python train.py --n_layer=16 --d_model=448 --n_experts=40 --experts_per_token=4 --d_expert=64 --d_shared_expert=0 --activation="swiglu" --moe_layers=[1, 2, 3, 4, 5, 6, 7, 8, 9, 10, 11, 12, 13, 14, 15] --router_score="softmax" --normalize_top_k=true --routed_scale=2.0 --balance_loss=0.00699 --balance_bias=false --router_noise=0.1 --router_cosine_scale=10.0 --n_groups=4 --groups_per_token=1 --init_std_router=0.0306 --lr_router=0.000403 --vocab_size=8192 --norm="rmsnorm" --norm_eps=1e-05 --tie_embeddings=false --optimizer="adamw" --lr=0.00116 --beta1=0.9 --beta2=0.98 --batch_tokens=65536 --seq_len=1024 --train_tokens=506500000 --steps=7729 --dataset="wikipedia_en"
Below are experts of layer 13 (counted from 0) of a mixture-of-experts language model. Rows are named router (the router's row for the expert), gate (a neuron's input weights, with its number), up (a neuron's input weights, with its number), down (a neuron's output weights, with its number) and show model dimensions 112-223. Each number is 128 + 32 x the weight over its row's rms, rounded and kept within 0 to 255.
Before each expert's rows: "mostly gets" lists some tokens that are sent to it at least half of the time. This comes from a sample of Wikipedia text that the model never trained on.

# expert 1
mostly gets: "′", "pro", " Elevation", " votes", " −", " dist"
router [114 173 116 155 116 107 184 107  80  85 101 144 122 133 124 125 106  96 150  64 161 121 125 145 124 113 156  67 125 107 127 174 142 133 145 190 143 113 121 137 153  97 207 112 130 124 154  92 130  67 138 110 138  95 168 166 150  94 139 169 104 116  97 124 122 109 154 112 107  99  86  99 125 181 177 124 128 150 116  93  57 102 150 177 144 103 171 142 176 118 175 156 123 154 180 160 127 148 108 110  95  90  42 121 171 167 152 118  93 166  87  69]
gate0 [101 150 140 206 105 108 110 129  83 153 155 138  87 107 104 146 104 166 100 137 138 146 126 148 121 116 143 126 115  95 125 138 119 143 146 143 141  36 123 125 119 143 101 129  52 160 124 134 169  85 120 143  90 117 181 150 135 131 146 205 113 158  98 138 167 103 152 103  99 110 108  86 142  96  85 144  81  54 120  96 111  78 165 122 109 117 128 128 162 141  67 137 164 127  94  83 130 162 166 128 157 101  86 102 136  69 189 161  83 150 140 163]
up0 [128 121  82 106 128 148 101 168 161 119 133 150 149  72 113  69 131 101 157 132 113 121 172 132 126 162  80 161  73  60  99  61 131  94 210 160  95 176 104  46 100 113 124 119 101 134  71 189 112 145 173 155  93  92 127 183 130 182 145 150 118 203  34 147 106 189 177 126 150  80 173 100  90 131 123 121 180 105 123  63 136 135 124 105 155 143 176 106 105  85 134 166 125 141 176 192 131 153 171 117 124 123 171 112 117  76 114 149 133 149 146 128]
down0 [146  95 120 118 109 154 174 160 172 142 176 179 147 141 110 132 118 125  51 113 128  94 109 113 189 145 151 103 111 116  77  87 106 105 166 192  48 195 144 129 107 155 159  91 182 118  94 163 120 124  91 133 115 107 120 112 133 125  83  97 169 108 103  56 151 130 142  95 138 139 147 113 182 139 144 123 110 130 110  96 181 137 127 134 133 133 195 146 158 120 111 101 128 136 139 101 192 177 116 143 142  93 175  86  66 120 124 142  86 137 108  76]
gate1 [ 94 136 109 145 152  97  75 117 112 162 108 123 150 115  99 170 149 155 118 133 127 142 158  79  89 109 156 191 133 142 134 145  79  74 132 143 126 142 165 133  55 153  76 111 126 165 169 110  65 139 132 156 154 163 169 144 107 134 113 135 133 146 157 147 163 133 114 102 201 118 147 115 119 168  87 120 134  78 174 142 153 129 141 142  96  44 120 118 155  99 134 146 130 167 136 140 180 121  57 121 126 120 104 176 161 136 160 135 117 128 124 113]
up1 [140  95 121 132  91 205 131 149 122 120 134 132 115 121 142 108 167 122  75 225 132 111 139  67 151  90 130 109 126 133 182 111 130 114 125 111  79 158 141 118 134 138 119 151 160  54  65 149 137 156  99 137 103 122 100 122 173  94 104 154  96 167 146 102 181  97 118 132  66 172 141  80 153 105 160 159 126 111 142 220 145 129 122  96 100 197 133 132 110 178 123  95 111 122 173 133 133  99 132 151 124 124 152  73 117 129 127 142 179 139  86  91]
down1 [123 124 135 154 140 151  89 175 161 104 124 156  67 203  85 104 122 141 108 176  99 189 130 132 102 130 147 142  64 128 125 125 114 131 124 183 107 114 109 155 113 110 127 100 129 146 151 117 106 170 132 149  83 144 153 169  91 149 137 111 135 150  65 121  90 131 129 115 160 121  90  88 104  28 119 103 146 130 129 160 134 150 185 117 111 133 199 160  93  86 106 128 123 118 117  85  89 129 142 138 100  75 122  71 151 163 150 152 133 170  91 191]
gate2 [107 120  82 139 142  79 120 122 144 101 119  90 154 109 142 100 189  83  65 114 137 116 131 144 135 160 120  71 104 151  88 113 190 149 198 106 134 135 145 106 147 119  74 100 106 113  71 144 116 102 132 107 149 121 154 181 111  90 184 159 159 135 107  77 133  87 121 146 160 108 135 117 139  96 109 125 181  84 135 153 157 152 164 135 101 143 105 121 132 131 168 175  91 138 143 163 125  85  85 136 174 138 127 148 107 206 170 124 112 119 192  81]
up2 [136  93  94 141 134 106 125  91 120 160 144 116 108 161 137 132 100 109 135 110 118 181 153 122 148 149 154 147 157 143 135 102 147  69  99 154 178 104 124  90  97 153 110  71 111 115 108 119 152 167 116 157 102 131 101 117 110  92 110 171  99 128 116 149 155 142 128 149  61  96 163 145 172 121 128 178 177 153 137  94 198  77 148 137 135  79 154 106 135 109  89 109 127 149  80 199 139 130 145 138  72 117 147 136 136 131 125 168 179 142 182 128]
down2 [175 146  98 118 140 150 150 128 179 103 162 152 133 111  83 183  65  85 107  71 149 140 123  80 117 174 108 174 149 133 109 114  65 176 102 112  77 113  96 101  88 150 134 152  86  69 141 123 131  60  55 100 182 100 188 123 153 176 151 157 120 185 148 145 169 169 101 126 199 173 102  82 162 117 103 124 160 188 103 191  86 125 137 126 117 152  89 169 132 116 132 194 152 114 155 120 124 168 118 146 104  96 142 104 144  73 137 153 115 119 138 169]
gate3 [107 119 113 119 111 112  87 187 185 121 104 150 140 173 139 153 135 133 171 142  87 136  91 117  98 117  88  96 154 149 166 146 108  65  47 103 145 112 135 133  74 119  81 124 129 138 129 152 156 164 163  60 166 157 101 153 141 121 148 110 140 127  94 102 113 126 118  86 145  53 116 184 127 184 138 116 109  38  98 106 143 141 152 161 118 145 131 138 148 193 134 118 121 108 112 129  89 139 121 176 171 143 147 103 113  66  99 195  84 120 118  69]
up3 [109 109 110 109  98 164  87 180 185 158 134 145  87 102 166 155 165 196 117 158 128  97 222  78 127 102 139 148 122 139  34 100 111 215 134 122 118 113 142 157 144 142 123 183 166  64 173 124 151 106  97 183 123 128  69 150 100 164 135 179 132 118 170 125 141  50 157 135 115 146 129 124 134  93  86 116 140 184 126 107 146 161 139  83  75 113 133 116  95 143 133  81 193 108 126 178 138 115 186 166  74 151 140 143 116 132  86 146 141  52 149 141]
down3 [  0 133 156  68 170  81  83 128 128 111  84 138 189  97 117 144 136 182 112 161  99 135 145  91 162 135 135  98 136 175 132 116  65  83 163  67 119 162 140 128 111 129 169 147 120  80 149 147  84  69 144 145 120  98 138 113  93 122 131 129 110 112 121  94 213 125  84 128 147 180 130 139 140 146  93 146 173  99 167 137 137 138 110 114 156  84  85 128 119 200 125  98  70 115 171  75 137 138 101 155 105 120 156 157 123 184 109 159 183 146 132 151]
gate4 [ 84 132 143 114 125 197 114 107  85 183 169  63 156 106  88 146  92 157 116 123 143  89 157  93 109  95  80 126 117 187 159 142 107 152 151 114 141 178 147 114 115 144 171 157 117 131 139 109 178 138  98 119  93 110  63 112  44  93  90  86 146 135  95  74  96  60  96  95 134 151  83  84  99  63 106 182 144 115 100 123 133 139 124 154 176  87  72 137 160 108  79 170  79 161 130 171 150 122 154 132 175 167 113 133  85 194 164 146 137 111 136 134]
up4 [152  87 106 151 152 103 152 144 182  91 100 165 156 140 159 114 165  75 141 106 100 120 168 142 149 170 155 182 123 131 142  53 128  92 131 126  88 112 131 161 165 111 114 117 104 155 116 159 153 122 157 106 140 188 129 158 178 146 184 172 113 144 116 209 195 194 109 127 139  74 127 140  88 138 129 148  96 140 138 102 127 124  95 115  48 110 161 157  64 156 125 113 160  88 145 133 149 144 109 175 149 118 148  87 173  97  92 111  78 155  82 131]
down4 [128 185 131 120  68  88 141  75 139 200 153  98 111 142 139 124  90 154 138 134 105 137 161 122  87 102  83 103 112 173 141 133 181 137 122 171 134 153 131  99  95 153  95 128 111  80 139 126 132  51  56 101 102 160 140 163  86  60 156 151 130 134 114 103 138 107 189  78 100 175  84 111 130 160 152 190  97 159  97 171 125 208 134 142 167 120 130 173 153 123  98  75  83 136 138 121  93 139 111 149 146 102  88 110 163 125 147  67 153 124 170 164]
gate5 [115 152 160 106 118 131 106  85 131 130 159 169 140 124 119 161 136 112 107  91 154 173 146 132  67 133 140 121 151 145  85 188  62 158 120  84 181 121 170 104  83 138  87 105 136  67 103 165 120  69 104 163 164 177  99 187 115 140 128 137 125 168 117  83 139 124 128 199 145 112 171 128 132 148 145 167 123 107  80 115 107 126  71 140 171 130  95 144 212 108 126 107 165 134 102 161 127 118 107 160 142 108 101 142  58 109 159 128 145  86 129 171]
up5 [154 120 123 141 122 177 147 108 130 102 146 107 127 141 131 176  78  97 137  92 117 139 143 162 138 112  89 133  77  66 141 112  97 142  71 148 157 138 128 122 162 101 173  94  82 172 175  71  70 158 138 143 199 108 127 146 119 127 134 188 125 119 150 119 137 116 132 126  91 170 156  90 112  92 159 154 115 135 118 167 126 102 155 110  73 142  95  36  86  95 158 140  86 101 184  59 143 139 100  80 169 174 108 128 136 143 110 111 162 147 101 150]
down5 [152 195 107  30 101 125 126 168 139 117 172 134 133 133 163  81 118 130 130 125  82 179  76 137 149 212 114  84 125 106  94 127 111 130 126  89 201 170 138 165 137 151 138 137 173 168 112 164  89 132 129 152 135 118  98 131 116 154 166 121 126 180  96 109 194  95 127  95 142 130 143 101 146 150 194 103 158  67  93 160 132 139 136 144 108 168 114 125 141 110  98 115 111 184 168 153 156 136 122  84  57 136 132 115 177 133  92 148 123 156 150 114]
gate6 [115 110 149 161 150 115 154 150 127 183 133  60  87 185  93 153  72 156 123  78 151 161 128 139 163 126 153 172 104 125 194 145  74 109  97 195  91 114 105 174 106 164 149 119  74 160 151  49 148  84 154 144 191 125 125 103 134 112  83  97  93 182  63 107 104 134 127 178 176 114 143 130  99 137 147 124 116 153 150 145 102 129 170 142 137 145 163  18 148 113 124  95 123  95 123 156 162 160 158 155  61  83  98 151  81 180 155 120 139  81  86 123]
up6 [ 90 120 115 110 121 122 138 128  91 157 129  89 166 132 114 169  47 124 157 115 184  88 105 122 121 128 141 134 100 138 142 155 102 141 139 176 138 170 171 129 103 134 136  47 123  44  65 156 153 151 142 126 119  86 162  86 107 120 168 121  83 170 108  89 133 123 146  82 131 211  60 125 144  80  13 120 145 168 101 177 184 132 114 163 159  93 142 142 128 112 153 114 102 129  63  64  68 111 156 111 107 158  82 120 129 200 157 142 139 164  92 101]
down6 [ 13  95 100 110 148 194  66 155 102 138  75 125 168 130 169 192 154 139 114  88 125  94 130 115 172 163  92 140  85 104 147 119 154 111 133 106 144 176  91 101 131 116  73  91 125 151 180 163  91 161 154 157 127  85  98 121 145  90  84 113 108 116 100 177 139 124 157 109 104 100  78 141 146 102 106  92 146 169 130  91  92 116  91 130 123 135 102 186 178 176  81 185 143 136 130  84  62 110 166 107 163 169 182 118 160  45 157 155 102 139 158  93]
gate7 [100 136 168  45 105 115 129  79  77  93 110 158 118 141  89 168  96 125 141 130 129 136  34  81 108 146  69 104  59  76 148  65 147  72 145 141  52 135 137 119 157  96 127  95 118 109 146 112 129  89 194 124 138 162 144 133 141 108 151 104 149 192 140 135 122 123  93 153 123 130 159 122 103  43  83 139 171  89 196  98 108 135 168  85 186 233 169 123 218 133 125 127 163 148 100  87 169 151  87 125 105 153 156 127 104 156 126 138 111 144  56 112]
up7 [106 103 134 125 112 164 220  95 128 138 175  83 146 205 136  99  75 145 158 148 127 118 178 136 106  92 146 137 108 170 134  97 120 205 162 144 146 116  94 136  93 129 124  82 129 103 114 103 165  69 156 153 134 127 131 162 122 153 125  46 159 113 167 160 126  83 100 137 114 145 134 148 132 127 152 109 139 107 165 153 153 173  73 137 131 140  80 116 111 116 152 149  62 184 128 117  94 136  88  82 103 112 187 173 126 127 189 183 128 145  68 178]
down7 [104 144  96 144 117 113 155 178 169 147 137 114 132  85 160 177 181  68 101 147 164 142 165 152 170 115 144 147  77 167 126 138 106  84 167  88 123 144 117 145 144 150 105 167 148  69  69 157 181 122 142 128 113 160 103 148 170 156  85 124 118 140 137 156 126 123  77 132 103  89 161 163 141 100 152 113 112 102 172  87 130 150 103 104 133  52  89 179  73 157  99 103 117 160 178  93 134 101 137 140 138 125 159 154 119 142 178 110  96 160 117 124]
gate8 [115  98 128 104  85 181 148 111 152 177 141 110 125 127 154 213 189  83 138 156 126 124 126  93 144 152 195  75 144  97 113 136 167  86 101 131 164 114 134 154 160 103 169 120  98 114 118 115  78 143 167 106 121 163 134  70 124 175 173 115 145 134 167 144 132 138  98  97 163  61 117 136 134 147  78  93 108 115 132  99  90 151  75 132 133 191 148 138 153 177 153 124  91 110 141 214 165 130 153 183 179 180  94 131 102  90 158 109 114 130  94 106]
up8 [113 115 103 102 201 142 136 182 143 119  94 116 187  90 137  22 117 137  84 165 170 148  87 130 105  80 113 103 117 180  81 130  82 156 135  97  89 163  95 116 108 161 122 107 128 134 157 166 118  68  72 151 132 147 123 145 117 129  47 125 110  98 105  76 141 113 112 147 120 126 198 139 113 131 165 143 141 125 133 140 110 117 151 114 158  74 142 136 163 106  92  83 152 144 126  74 145 111 152 122  75 114 173 128 146 134  87 160 123 152 136 165]
down8 [  0 100 172 127 137 144 147 112 115 126 136 143  97  89 124 122 145 122 156 125 135 117 133 128 129  75 138 109 122 120 134 151 124 163 148  61 161 107 112  87  90 122 140 150  91 126 169 175 132 101 122 188 120 164 120  96 120 108 122 137 100 102 136 125 255 164 200 158 151 137 153 119 164 120 116  94 139 131 107 142 149 200 133 162 133 130 154 126 153 124 155 186 103 146 142 148  59 142 164 141  67 104 152 144 141 120 140 150 133 136 142 155]